config = dict(
    d_model=160,
    d_expert=32,
    routed_scale=1.0,
    init_std_router=0.0099,
    vocab_size=4096,
    norm_eps=1e-05,
    optimizer='adamw',
    lr=0.00188,
    beta1=0.9,
    beta2=0.99,
    grad_clip=1.0,
    seq_len=512,
    steps=11210,
    dataset='wikipedia_en',
)
Below are experts of layer 2 (counted from 0) of a mixture-of-experts language model. Rows are named router (the router's row for the expert), gate (a neuron's input weights, with its number), up (a neuron's input weights, with its number) and show model dimensions 80-159. Each number is 128 + 32 x the weight over its row's rms, rounded and kept within 0 to 255.
After each expert's rows: a language model's description of what the expert responds to; "gets" lists some tokens that make up at least twice as much of what it gets as of all text. This comes from a sample of Wikipedia text that the model never trained on. Tokens count by the router's weight.

# expert 46
router [117 101  88 156 110  53 165 108  67  82 100 138 137  68 178 127 160 181 113 185 136 100 110 143  99  94 174 105  89 126 155 160 135 115 128 139 136 133 135 141 101 127 125 186  84 135 116 118 154  98  99 123  57 125 145  97 126 116 157 124  84 122 138 134  81 123  58 115 147 143 158  99 190 161 108 151 156 132 151 110]
gate2 [135 168 203 191  85 127 124 141 126 161  94 104  47 134 163 135 156 123 153 133 102 168 134 109 185  93 103 147 193 104 148  92 130 168 146  86  98 102 144 152 148 188  94 125 170 124 103 134  87 139  93 116 125 206 155 134 116 119  99 133 122 167 151 117  66 142 107  59 139 149 154 118 152 170 144 161 152 138 147 123]
up2 [122 107  89 148 176 135 134 106 169 158 166 145 170 100 107 100  92 100 126 132 113  89 144  92  98 138 130 110  74 155 105 114 152 110 128 188 162 136 172  82  88  98 133  98 128 106 114  73 134 113  81 158 118 135 116 138 132  93 168 179 117 160  96 140 160  75 153 117 128 139 109 125 115  87  94 146 123 169 130 123]
gate3 [149  88 135 162 108 128 153 155 128 110 156 156  70  99 136 115 135 138 126 157  78  92  89  67 139 172  72 127  98 211 108 165 141 123 172 120 116 107  88 106 114 119 148 147 101  93 107  90 133 189  99 112 157 172 114 121  67  69 154 114 125 132  97  89  74 148  99 187 119 167 100 158 147 137 114 122 121 100  63 173]
up3 [132  99 157 131 103  84 175 142 130  50 145 172 103 125 145  76 134 122 119 150 148 177  92 117 157 147  67 103 128 167  86 177 104 127 134  97 114  52 104 107 115 124 121 124 117  97 132 136  80 188 126 108 143 179 101 123  75  83 153  75 125 156  92 162  89 165  87 189 147 153  75 179 144 160 130 141 143 150  63 140]
It responds to: Digits after separators. Digits and number pieces after dashes, plus signs, colons or decimal points in score tables, chemical InChI strings and budgets, such as 0–0, 18+12.
gets: "0", "1", "2", "3", "6", "00"

# expert 55
router [187  92 131 173 101 123 120 186 174  38 151 131 101 150 105 105 128 114 100 136 127 171 130 128 109 167 145  95 106 111  63 112  64  93  75 179  80 150 130 109 105 116 156 172 120 146 130 147  87 124 130 119 145 125 133 140 170 157 104 175  90  93  61 111 127  73 143 192 179  76 140 128 150  97 159 136 103 124 100 113]
gate2 [118 233 190 136 112 178 153 135 123 133 104 104 151 109 131 114 110 101 120 115 162  95 163 125 143  87  43 162 129 128 110  80 144 140 120  88 126 184  83  76 110 106 160 112 108 115 196 132 135  85 111 118 168 112  77 109 147 125  57 129 102 168 169 113  51 119 190 133  88 158 122 147 127 144 127 136 149  99 126 113]
up2 [ 88  91  98 101 139  65 144  69 121 100 118 174 115  96 103 131 108 196 130 141 120 147 127 125  80 157 160 139 158 110 178 166 118 156 117 120 168  76 183 143 175 156 123  60 103 151 119  91 197 148 123  85  82 169 188 117 103 116 129  74  98 105 139 163 132 117 102  87 105 158  81 103 105 119  91 128 134 179 123 137]
gate3 [138 140 187  70 107 162 127 152 126 168 113 119 137  58 118  97 112 126 189 131 140 134 206  93 167 145  77  80 143 124 120  29 120 139 128 150 107 139 124 161  69 130 137  98 115 121 177 192 104 123  59 118 127 112 137 103 102 100 131 131 180 141 140 181  68 108 124 131 159 143 104 112 165 145  97 118 114 132 120 104]
up3 [116 135 117 141 123 118 144  73  94 117 132 136 144 122 114 121 141 141 111 170 188 130  73 140 102 138 150 111  81 142 112 140 161 133 177 104 155 195 125 108 139 150 113 139 121  87  99 132 148 118 159 109 116 166 168 125  80 126 144  97 126 107 158  93 190 172  73 103 127 155  40 179  58 101 120 136 223 168 125 108]
It responds to: Prepositions after nouns. Prepositions, overwhelmingly of, plus for, from, by, directly after a noun, as in triad of, Legion of, statements by.
gets: " of", " for", " from", " in", " by", " de"

# expert 16
router [155 113 135  95 132 156 100 168 127 100 110 135 102 140 172 101 103 155 131 108 126 174 131 159 159 100 156 131 160 192 114  97 139 111 122 174  56  66  93 139 126 142 146 154 102 175 172 151 153  68 120  65  79  85 156 110 154  53 161 116 119 128  69 100  73 135 121  95 108  85  97  72 119 100 110  90  79 109  94 152]
gate0 [183 149 163 135 156 161 154 195 176  75 154 129  82 129 120  66 147 125 161 105  98 144 156 166 131 130 121  80 111  87 155 121 153 154 113 157  77 127 121 160 113 147 193 129 132 128 162 112 178 122 148 100 107 107 185 150  85  88 128 109  78 156  66 105 104 149 124 150  80 102 156  94  78  95 106 108 125 111 113 111]
up0 [113 117 126 132 155 106  83 100 109 127 140 105  91 162 120 109 165 124 117 115 128  94 142 172 104 118 141  88 120 145 121 137  90 125 168 162 125  99 123 107  81 139 126 141  94 134 130 116 202 136 134 152  40 161 125 166  95 114 140  94 187 144 135 131  83 169  46 143 119 122 139 158 134 153  87 131 143 117  78  92]
gate1 [150 116 113 142 126 147  90 126  98  91  80 150 145 102 143 139 171 150  97 141 159 152 117 127 116 144 108  90 107 116 150 152 127 160 105 136 134 197  85 150 125  80  75 129 182 106 149 122 140 127 127 125 109 122  37 137 114  74 104 134 126  95 111  60 157 111  80  94 123 122 114 121 186  69 100 136 107 139 109 159]
up1 [122 141 130 112 148 109 104 173 152  97 172 104  73 140  98  41 156 154 195 130 144  98 130 135 100 163 169 111 111 191 167 122  99 115  92 158 139 151 142 128 192  82 164 125 170 129  84  74 124 182  51 143 132 106 116 133 128 144 113  96 139 144 119 100  82 149 165 109 133 137 172 186 130 125 136 123 117 119 134 177]
It responds to: Abstract noun suffixes. Word-final suffix pieces forming nouns and adjectives, such as -ations, -ilities, -age, -ure, -ial, usually followed by of, a comma, or and.
gets: "ations", "ation", "ure", "ate", "ers", "age"

# expert 8
router [164 130 149 110 111 129 195  88  67 128 185 117 133 122  68 111 133 104  73  72 131 129 119 142  61 144 154 110  75 115 138 108 102 190 179 108 145 125 161 172 123  96 128 124 110 106 103 130  73 136 145 115 217 147 122  94 164 106  93 178 108 167 138 120 140 104 157 144  96 141 134 149 114  90 180  82 145 133 201  90]
gate2 [124 108 134 113 123  80 181 147 156 184  40 148 187 127 134  67 142 112 146 169 106 128 164  63 139 122  93  99 163 111 138 138 100 179 175 174 178  65  96 129 113 103 220 158 150 113 140 127  98 158 119 137 143 165 141 140 136 152 136 129 177 163 150 148 181 152 126  83 165 120 112 124 120 118 168 118 135 134 169 104]
up2 [119 144 123 122 133 136  68 168 114 123 118  75  66 142 186 164 184 123 142 141 155 133 152 175 205 179 136 158 173 121 107  90  75  90  79  68  91 137 110 126 169 136  70 162  84 103  82 125 136  63 126 130 112  73  75 120 149 122 144 115  73 115 146 135 105  75 126  72 114 168 124 147 169 189 107 175 101 159 105 167]
gate3 [122 186 188 119 112  99 143 162 208 104  93  87 156 125 172  80  97  97 169 144 145 128 131 132 125 188 122 124 154 145 120 156 133  98 145 140  86 117  73  91 165  92 148 158  90 180 106  80 134 161 131 130 103  80  90 119 110 147 184 144  73 145  90 148 112 165 149 137  92 165 143 146 244 115 134 125 124 135 149 177]
up3 [107 117 165 119 135 136 102 170 192 142 132  95 157 145 152  93 132 162 165 177  97 192 138 117 166 107 141 116 141 159 191 147 167  78 160 163 105 141 144 156 122  97 139 140 115 145 113 114 147  89 114  70 147  51 107 105 109 100  92 177 156 135 175 110 176 112 101 139 104 126 160 179 157  62 128 121 183 190 143 161]
It responds to: Vowel-led name pieces. Middle word pieces like en, al, ad, ann right after a capitalized opening fragment of a name, such as Dav-en-port, Br-ad-ley, Gl-en.
gets: "en", "al", "an", "ann", "yn", "om"

# expert 12
router [149 131  83 104 135 138 118 120 176 122 159 184 113 106 136 166 127 143 168 127 148 118 115 140  88 121  97 183 169 107 141 165 155 157 164 112 164 102  83 115 138 100 164  91 126  95 135 135 130 188  93 185 133 147 128 110 141 135 134  79 138 141 154 147 118 122  89 178  99 161 114 136 145 206  85 137  95 113 159 129]
gate0 [ 66 146 132 126 111  80 141  95  81  94  69 157 167 142 191 113 136 114 171 125 187 106  88 121 161 136 192 137 158 132 113 121 176 134 136 114 149 132 134 183 143 100 141 135 145 135 150  84 115 118  80 121 141  21 190 123 136 122  96  96 164 128  84  73  81 108  68  96 122 121 148 103 171 126 131 188 109 180  86  87]
up0 [148 134 111  88 112 161 121 158 144  59 205 133 169 140 164 182 119 135 111 153 120 124  96 121  78 133 128  92 142 181 105 126 115 136 146 109 106 118 118 102 135 139 128 182  53 111 104 108 164 120 103 130  66 112  98 178 117 108 107 105 167 109 167 133  82 174 109 121 178 103 125 149 102 118 117  64 152  85 113 106]
gate1 [144 120 157 114 127 107 151 164 127 148 147 148  94  95 137 111  82 161 102 225 108 155 158 112 179 140 153  96 135 143 139 120 124 123 173 143 100  99 167 123 133  63 121 180 115  99  87 120 146 157 113 115  98 105  86  94  89 144 103 142  86 139 109 168 104 152 103  80 157 169 130 129  72  69 103 184 135 171  72  93]
up1 [176 129 134 111  96 104  92 104 140 185 123 115  62  97 169 135 159 130 202 168 117 114 214 124 132  52 118 144 149 120 147 125 129 128 125 112  78  86 138 111 154 153 159 120  80 118 143  89 166  76 100 110 149 151  96 162  86 122 110 112 110 111 163 162  65 119  97 135 141 136 140 127 111 142  78 162 130 168  85  89]
It responds to: Coordinates and table numbers. Degree, minute and direction symbols in geographic coordinates (°N, ′, ″W), plus percent signs and short pieces inside data tables.
gets: "′", " m", "°N", "°", " M", " T"

# expert 9
router [108 131 117  82 200 158 184 103 143 107 122 160 126 101 153 175 131 106 175  73 112 127 169 162 114 182 156 163 185 110 159 154 179 160  74  89 131 134 130 117 132  75 177 108 109 106 122 175 108  97 173 148 124 157 194 132 122  70  97 150 110 109 150 174  77 109 136 112 130 149 103 162 148 159 112 187  72 129 162  94]
gate0 [124 152 123 139 127 189 144 123 103 110  99 149 179 100 146 120 151 151 130  85 159 117 154 128 140 138 142 129 135 123 105 115 113 146  94 125 168 160 156  88  91  99 161 132 167 145 122 109 115 138 140 193 128 156 132 174 136 144 127 157 179 115  61 145 106 125  98 107 165 105  91  95 192 166 103 107 139  34 175 179]
up0 [160 173  98  69 146 132  94 198 139 158  99 129 141  91 143 134 135 117 175 152 179 139  75  93 112 116 180 138  78  95 160 153  43 123 126 156 168 141 100 129 138 137 131  79 136  73 105 149 162  91 153 120  79 148  45 139 134 109 120 178 127 135 127 141 112 108 167 150  89  93 143  62 114 179 135 125  87  90 120  81]
gate1 [118 149  95  98 107 157 125 206 137 109 161 137 156 147  35 145 115 157 146  96 120 101  65 148  94 153  84 112  92  71  92  73  71 113  94 148  63 122 181  60 158 146  99 138 146 169 131 114 125 193 156 145 165 115 109 111 105 155 127 117 136 157 114 163 126 129 172 127 119 149 168 123 111 152 129 124 126  72 132 197]
up1 [164 151 137  97  86 186 146 170 136 129  93  85  82 129 134 175  89  99 104 131 133 148  95 136 116 154 175  91 122 126  54  71 114 153 214 113  42 126 116 137 164 106  45 149 102 167 136 112 117 142 156  70 125 160 146 111 124  94 101 133 183 137  99 124 102 111 136 142 137  78  86  71  76 141 136 129 145 142  71 121]
It responds to: Mid-word fragments after m. Word-internal fragments continuing a word, often right after an m or em start, such as dismay, membranes, Principal, locomotives.
gets: "ay", "ess", "ast", "erg", "inist", "arri"

# expert 34
router [137 131 130 119 131 152 127 159  75  94 133 197 128 105 136 112 162 123  98 152 192 156 164 111 110  93 138  74 105 126 140 120 130 166 132 198  96 114 172 145 138 110 163  99 144 127 107  93 128  86 151 161  97 160 165 105 128 159 175  89 149 107  83  78 102 106 152 183  92 138 152 138  55 108 102  86 143  93  76 134]
gate0 [147 166 114 174 115 149 160 132 127 139 102 139 178  95 142 124 103 106 125 105  59 149  82 137 191 133 109 110 197 148 122 161  68 142 155 112  92  76 172 164 102 142  88 129 170 165 119 171 122 166 119 189 119 117 174 160 171 178 139 100  98 106  84 132 134  58 104 140  95 145 117 121  90 110 127 135 118 138 127  86]
up0 [126 132 110 151  80 178 123 197 140 158 132 104 130 134 124 115 162 138 147 135 123  83 111 101  97 162  85 150 105 125  75 138 177  87 111 180 126  78 149 152 146 185 108 145  83 126 138  83 139 102 123  84 175  98 119 163 162  94  39 133 181 144 111 140  75 163 169 146 101 142 128 174 158 103 191 144 140 112 137 114]
gate1 [180 123 102  98 145  89 135 190 171  77 128 127 110 131  99 138 137  98 154 112 176 121  64 110 112 120 142  83 161 109 152  92  87 105 136 137  93 121 110  73  92 120 142 173 171 107 140 134 152 101 129 184 163 170 149 168 128 133 140 163 104 121  98 134  70  74 125 159  94 100 102  78  76 111 160 116 108 131 113 151]
up1 [116 124  93 127 161 138  98 157 177 158  86 133 112 142 131 103 118 113 127 152 106  78 154  92  81  83 140 153 171  90 187 120 156 152 164 137 163  95 167 129 111 161 137 130 145 117 142 122  87 117 100 122 125 175 126 113 109 128 123 109 126 100 145 160 158  91 161 122  99 111  78 102 110 100 139 120 180 160 129  87]
It responds to: Foreign name vowel endings. Vowel-ending pieces such as re, ue, che and ie inside foreign surnames and place names, such as Suárez, Mälaren, Kitchen.
gets: "se", "he", "are", "ure", "ie", "ne"

# expert 29
router [160 123 136  91 105 139 120 173 165  94 119  77 177 116 137 129 162 127 166 169 207  60 167 103  97  90 136 141 130 141  95 124 113 127 141 131 106 146 103 106 147 157 145  86  80 148 146 115 166  87  83 115  62 121  91 120 131  47 131  93 121 136 157 134 148 146 127 184  81 110 106 136 152 145  93 131 141 134 121 161]
gate0 [ 56 117 221 106 147  89 115 114 147 125 214 115 136  59 125 184 139 128 153 155 125 123 133 144 102 159 124 126 138 128 169 126  88 121  79 160  90 123 177 124 106  93 114  78 108 144 162 155 162  74 133  95 137  81  98 155 128 154  99 114  67  77 107 117 157 104 141 134  98 169  90 129 103 116 140 131  78 108 192  92]
up0 [106  78 128 126  93 124 120 142 152 149 105  77 188 117 195 122  88 121  92 136  98 104 161 124 181 144 120 171 144 125 125 104 130  97  79 192 152  90 115 123  99 121 111 125  71 121 115 174 118  98 129 116  68  97 142 153 118  73  63 124 127 126 104 113 148 150  53  82 131 168  92 122 113 120 166 193 137 166 172 146]
gate1 [161 149 178 210 101 170 130 137  70 177 163 125 140  84 136 111 102  88 232 112 132  65 167  89 129  98 138 130 167 133 109 115 107 175 150  64 217 115 158 140 114 130 157 140 144 131 168 139 133 147 132 135  66 147 113 152 123  79 100 105 106 180 132 102 162 115  93 176 142 136 130 154 172 170 129 139 182 160 135 138]
up1 [153  35 163 136 122 144 115  95 132 107 145  93 130  79 141  99 101  92 120 113 124  84 135  86 151  54 105 164 153 139  84  90 102 152 109 119 133 122 151 166 121  90  77 117  46 148 122 168 162 114 114 118 150 119 128 132 155 142 158 127 122 171 126 169 171 202 140 117 132 136 138 155  57 122 101  85 102 107 163 153]
It responds to: Name syllable endings. Middle or final syllables of personal names and foreign names in tables and lists, such as Eir-ik, Ay-ako, Abd al-Il-ah, Oas-is.
gets: "as", "i", "ik", "lam", "at", "a"

# expert 60
router [119  85 115 175 102 120 164 109 136 115 126 113 160 136  88 150 131 170  72  91 168 117 104 125 162 132 124 102 119 152 146 121 133  68 123 103 118 120 104 142  90 160  60 125 194 178 124 162 148 176 123 158 153 139 138 100 111 158  88 172 126 183 148 102 165 142 112 152 159  95 158 127 159 153 196 110 127 157 197 148]
gate2 [106 127 125 164 126 172  85 105 166  81 114 126 122 128  93 147  66 133 103 103 116 108 110  69 158 181 166 130  93 156 143  45 188  92 126 139 144 105  77 194 120 143 117  89 142 155 161 146 114 112 113 134 117  91 156 120 144 124 102 128 144 155 144 141 145 151 202 143 153  71 107  68 116 104 121 100 106 148 138 168]
up2 [150 150 139  96 127 101 130 116 136 193 172 106 130 136 166 123 164 140 128 157  39 111 149 159 137 100 108  79 177 121  79 150 118 178 149 139 122 136 164  90 154 136 145 194 104 129  93 112 149 106 148 116  97 187 123 159 126  95 139 127 115  73 113 139 113 150 118 169  67 155 174 137 138 156 175 178 205 102  73 140]
gate3 [129 181 128  42 149 153 122 132 158  87 167 161 110 119 129 117  82 135 131 195  45  81 146 151 145 139 148 110  63 125  91  93 186 122  80 180 111 113 168 141 121 153 130 170  97 145 116 106 145 111 124 119 107 100 153 144  90 134 177  97  86 173  87 159 113 127 173 161 106  94 176  91 120  76 113 114 125 123 148  96]
up3 [ 85 134  75 138 118 135 157 194 181 143 129 111 136  46 171 201 117 132 153 129  94 140 133  75  97 130 129 154 114  94 138  94 176 120 151 103 156 185 119 108 113 134 110 136 167 130 154 123 178 115 147 114 140 120 120 116  72 119 174 184  72 168 135 124 181 126 140  86 113  72 125 103 134  81 104  77 143 187 155 112]
It responds to: Numbers in dates, tables. Standalone numbers, especially day-of-month numbers after month names like February 18, plus rankings, scores and counts in tables.
gets: "1", "2", "3", "4", "10", "12"

# expert 37
router [ 65 112 156 144 132 137 148 176 193 119 116 104 115 159 174 153 181  77 146 199 188 155 182 123 182 108 139  81 113 125 153 115 190 131 106 122 116 115  99  87 163 104 169 152  86 122 155 212 121  62 135 163  94 124 140 200 171  76 182 144 134 154 101 103  78 140 153  90  51 130 118 113  74 100 137 153 146 145 102  92]
gate0 [ 90 209 145 120 118  90 151 139 101 175  95  58 113 134 103 164 130 209 122 113 159  65 128 143 183 149 137 129 135 157 175 110 133  84 126 141 177  67 141 113 107 154 158 200 126 138 170 135 107 128 138 161 131 100 141 138 120  79 150 129  98 114 187 169 116  81 141 145  84 137 111 203 161 186 167 151 157 149 183 178]
up0 [154  84 120 127 109 128 124  83 109 145 160 154 132 111 107  84 110 118 104 132  78 122  92  76  69 149 116 126  86  59 119 140 101 153  89 129  70 208  89 135 177 144  89  91 155 100 101 119  95 158 118 121 181 128  94 110 114 193  73  92 130 122 180 173 134 147 172 115 178 114 197  77  91 132 118 128  99 118 107  73]
gate1 [140 140 119 131 123 124  85 222 109 116 147  63 174 153 177 128 109 145 151 125 174 119  88  68 120 118  66 188  82 128  83 118 159 211 147 109 118 153 139 135 115 134 115 181 156  82 176 171 104 137 102 169 151 118 127 161  89  75 114 131 141 147 129 122 122 111 122 145 129 136  99  76 136 202 148 112 144 102 137 123]
up1 [207 120  70 142 151 139  63 181 158 126 169  78 140 111 124 135 158 129 141 117 133  60  72 125 146 145  85 163  78  82 155 166 116 159 136 129 100  98  72  43 185 126 126 140  84 105 178 190  99  89  77 182  99  90 114 121  87 120 109 152 135 118 167 142  71  77 117 102 107  99 117 122 111 156 121  78 122  93  94 156]
It responds to: Middle syllables in long words. Middle syllables of long words and place names (Manit-ob-a, incor-por-ated, parthen-og-enetic, Art-ill-ery), plus markdown table separator rows.
gets: "og", "ate", "or", "ary", "ice", "us"

# expert 0
router [133 146 137 121 105 130 120 119 185 145 165 162 167 141 153 157 167 162  54 209  75 141 136 142 152 142 130 112 114 148 195 137 157 136  60 152 145 124 154 105 101  76 138  85 122 123 164 103  93 110 114 156 138 126 154 114 160  80 133 137 151 126 138 104 103 110 106 190 118 101  99 133 138 117 111 145 137  88  97 136]
gate0 [113 166  95 184 109 156 127 122 111 153  71 155 160  90 117  91 128 146 177 124 106  16 113 164  67 145  85 121 117 113 169 171  81 138 115 116 169  82 150  74 115 143 175  81  91 127 135 121 115 181 103  68 178 116 166  69 116  79 129 144 128 108 171 127 130 145 173 121 156 146 180  73 180  97 156 118 102  73 127 150]
up0 [123 154 164 181 133 191 162 117 165 139  71 139 116 179 126 139 173  87 113  99  95 128 117 162 115  80 176 138 146 165 128 171  67 114  52 113 131  75 178  86 149 109 158 143  67 217 175 155 158 138 147  95 106  87 146 143 177 133 166 142 158 156 112  71 104 158 145  99 130  81 175 129 119  87 118 148 106 118  80  92]
gate1 [ 96 126 191 145 149 142 164 106 132 128 108 136 116  81 113 106 132 103 151 108 101  96 154 139  74 122 136  67 112 114 179 130 131 176  70 169 153 178 146 168  86 117 122 102 127  40 103 178 132 109 197 101 154 133 120 141 126 115 188 141 171 139 181 144 112 201 104 143 135  95 165 107 110  96 117 121 138 126 111 130]
up1 [140 104 158 109 138  91 134 114 125 159 168 139 117 146  90  95 120 157 166 115  98  98 125 152 131  49 189 120  70 132 134 151 180 193  82 124 154 124 194 159 140 157 121 148 102  99 111  98 139  90 146  18  92 142 154 131 129  75  99 111 169 156 130 105 176 145 122 104 121 129  96 134 100 113  77 105 177 132 101 118]
It responds to: Place and surname endings. Word-final pieces of place names and surnames, often Slavic, Nordic or German, such as -ski, -shire, -burg, -ić.
gets: "k", "o", "sk", "n", "ski", "us"

# expert 27
router [139  52 109  87  57 100 165 119 126 112 139  97 131 130 183 123  81 171 109 122 185 102 144 108 106 120 160 101  91 111 148  77 120 121 179 197 127 169 126 102 117 155  93 118 107  95 125 176 100 107 104 174 111 165 105  67 124  99 124 142 147  87 101 108  95 100 114 116 117 119 138 104 143 107 123 178  86 103  94 125]
gate2 [128  81 176 119  96 164 115  86 110 180 153 115  96 146 120 127 132 104 133 145  84  80 157 114  85  96 142  67 145 131 127 109  65 147 117 169 162 124 118 143 120  92 127 121 118  93 169  85 141 183 107 140  90 155 143 172 137  96  91 220 176 119 126 103 139 184 189  70 116 145  81 111  90 126 116 174 141 128 123 127]
up2 [134 136 158 129 107 159 106 114  85 147 117 125  89 203 139 137 172  73 107 109 140 133  87 134 142 122 188 119 115 122  75 141 131 104 130 103 111 129 174 153 150 169 201 146 137 134 147  78 124 113 154  46 106 154 128 138 101 163 143 167 118 124 104 166 138  91 145  77 193 148 132 114 161 140 109 150 110 149 109  89]
gate3 [ 95 153 179 162  76  72 153 114 153 194 129 103 125 124 124 135 121 142 142 116 132  76  78 168  93 171 109  87 103 100 123 151 116 117 125 155 116 125  86 133 128 148 129  92 133 132 144 134  63 188 140 124 157 196 141 141 217 116 160 189 111 159 167 122  90 117 134  84 136 135 164  91 141 119 105 168 105 129 130 104]
up3 [ 85 136 149 134 137 109 116 151  63 107 140 117 100 167  59 131 117 107  75 152 108 138 126  92 179 127 157 155 101 124 117  91 112 117 133 129  90 148 166 146 121  97 100 160 119 157 164  93 136 142 148  89 202  74 130 144 141 142 146 123  97 121 118  80 108 122 116 132  98  97  98  91 164 118 162 147 119 126 160 160]
It responds to: Foreign surname endings. Final pieces of Polish, Scandinavian, German, Italian and Spanish names and places, such as Tomasz, Franzen, Icelandic, Giuseppe.
gets: "en", "z", "and", "o", "s", "ow"

# expert 19
router [ 91 156  86 129  67 119 132 151 155 106 132  90 172 119 113 107 130 114 155 100 139 145 129 148  93  77 140 124 133 184 102  72 158 134 140 137 100 137 150  85 164 141 106 182 151 146 131 195 119 152 110 134 163 115 169 149 152 134 140 121 151  75 124 151 165  93 107 102 126  94  90 115 177  79 119 162 175 114 123 141]
gate0 [112 165  88 157 166 104 162 115 140 115 171 132 192 140 150 104 142 123  73  73 141 119 121  37  63 121 132 120  81  97 107 146  95 158 111 141 100 142  78  68 137 124 104 140 147  61 140 172  84 133 125 160 173 124 112 112 147  95 170 129  92 171 141  51 144 127 112 106 103 127 146  58 196 129 136  75 100 173 144 106]
up0 [120 167 147 127 135  86 121 176 174  87 145 103 171 159 172 100 118  50 114 135 133 130 146 134  94 142 155 122 182 125 118  63 150 149 140  89 190 132 129 147 122 105 109  91  96 105 150 133  90 106  98  90 166 149 100 164 189 100 115 131 174  85 239 159 125 163 124  90 116 181 121  97 110 121 147 147  92 128 154  70]
gate1 [ 85 160  80 105 129  89  99 117 128 125 167 139 109  64 111  58 112 172 133 117 164  64 111 131 158 160  98  81 143 159 141 164 133 154 107  89 134  45 164 164 139 180  85 156  98 174  87 126 105 132  92 144 153  95 131 123 134 106 122 162 143 105 133 124 129 130 124 122 132 107 118 161 113 125 136 149 123 188  68 117]
up1 [163 129 134 106 155 128 133 105  76 126 131  77  99 143 178 161  47 105 163 110 120 100 106  90 172 119 121 138  99 176 151  85 151 139 177 150 114 139 171 238 163 135 130  90 148  87 150 126  77 123 100 125 165 119 115 115 196 124 133 188 124 163  89  74  85 168 110  78 106 132 104 149 159 119 165 118 138 158 150 105]
It responds to: Of, not, only, mid-word pieces. The word of, negation and hedges (not, only, actually), and pieces inside words such as bas-el-ine, sim-pl-icity, mult-i.
gets: " of", "el", "id", "er", " be", "or"

# expert 47
router [ 53 153  94 125 176 104  87 156 157 129  82 100  71  98 105 115 150  70 166  92 139 113 133 112 103 114  96 142 112 117  81 124 198 121 141  92  96 123 144 172 104 139 133  97 135 118 145 109 114 196 116 118 176 106 107 139 199 102 164 167 148 125  93  96 113 119 158 106  84 138  92 119 122 144  90  75 119 156 149 120]
gate0 [153 122 128 125 103 142 151 171 126 139  37  92 148 146 145  92 149  83 155  92 111 111 129 143 151 152  95 139 145 133 144 121  53 161 117 119  88  96 171 115  86 107 183 172 142 116 133 163  94 137  42 102 111 114 169 104 122 117 113 196 104 126 140 122  79 132 148  89  96 115  95 131 185 127  93  74  82 128 179  70]
up0 [141  45 144 157  94 146 210 132 120 171  57 167 112 142 143 123  86 138 161 148  95 132 106 148 117  83 106  84 150 174  81  81 148 115 111 135 156  92 175 140 127 141 194 108 145  93 150 111 177 188 100 105 113  69 126 102 164 152 114 137 215 156 103 126 139 130 103 118 133 145 165 204 136 131  94 131 160 139 132 100]
gate1 [106 131 145  81 152 105 103  96  78 108 109 182  90 101 140 111  91 121 140 182 169 150 120 133 166 132 142 186 128 157 143 163 146 182 192 173 142 195 115 154 190 136 147 136 143 119 135 140 138 160 102 103 133 109 122 131  74 123 181  95 117 134 153 140 146  83 169 144  62 118 130  95 126 157 156 118 165 114 100 143]
up1 [103  83 209 122 151  90 163 123  90 167 106 155  89  94 142 130 102 110 151 199 118 152 178 149 136 113 142 124 149 126 239 168 132 123 182 143 156 169 111 149 176 156 124  96 196 149 148 134 144 155 134  23 153 182 123 101 126 111  80 127 150 150 177 122 101  81 101 186  94 149 112 180 164 111 100 118  83 138 155 110]
It responds to: Initial consonant clusters. Word-start r-clusters and capitals beginning names, like Br, Tr, Pr, Gr, Dr, plus gr or r mid-name, as in Bel-gr-ade, Rod-r-íguez.
gets: "r", " r", " R", " Br", " Tr", " tr"

# expert 42
router [123 114  75 149 146 153 110  80 115 170 161 125  76 119 124 133 153 131 165 142  99 147 121 155 125 182 182 156 102 136 137  96 157 125  81 110 127  94 117 130  89 156 104 143 178 140  93 176 123 138 187  93  90 161  80 124 113 163 138 170  91 111 132  82 125  99 103  85  85 154 181 133 104 121  87  99  59 109 150 178]
gate0 [133 203 154 112 107  70 129 151 127 116  99 194 138 173 136  90 155  82 175 128  99 112 152  79 113 149 130  83 113 140 184 170  96 168 159 123  99 125  74 153 167 140 132 100 135 153 137 138 189  91 125 151  49  89 185 111 116  95 135  49 193 101 133 154 156 108 163 121 137 140 128 118 182  96 142 138 130  94  85 132]
up0 [133 105  84 109 129 150 166 158 118 155 192 129 115 107 112 140 113 159 125  88 145 147 179 151 137 112  74 150 195 139  92 115 114 119  97 142 165 114 185  69  92  92 176 137 135 138 175 178  90 163 133 106 191  70  86  97 128  79  55 153 137 169  83 181 139 122 116 136 110 105 131 137 109 161 168  80 109 142 173 111]
gate1 [152 179  75 140 159 140 161  98 128 112  90 110 173 117 133 105 115 143 144 101 195 106  95 185  79 143 145 116  87 154 126 168 124  68  63 170  73 206 159 143 122   9  91 181  93 168 105  99  91 135 110 174  95 128 111 109 102 149 114 151 109 111 126 157 161 117  63 126 112 133 162 159 129 166 150  95 203 148 142 140]
up1 [110 134 176 172 179 152 130 146  95 157 111 160 104 130 115 127 106 118 105 162 151 156 214  44 121 115  89  52 139  95 161 129  82 160 129 109 150 111  95 109 165 140 172  65 151  95 116 107 141 105 174 176 157  96 119 109 128  92 146 113 153 173 127 129 132 161 158 118 115 129  81  81 144 114 189  88 132 161 105  97]
It responds to: Capitalized first letters. First capital piece of a name or abbreviation, mostly in table cells, e.g. football positions MF, DF, FW, and Gold, Kn, C(HN).
gets: " B", " C", " L", " P", " M", " E"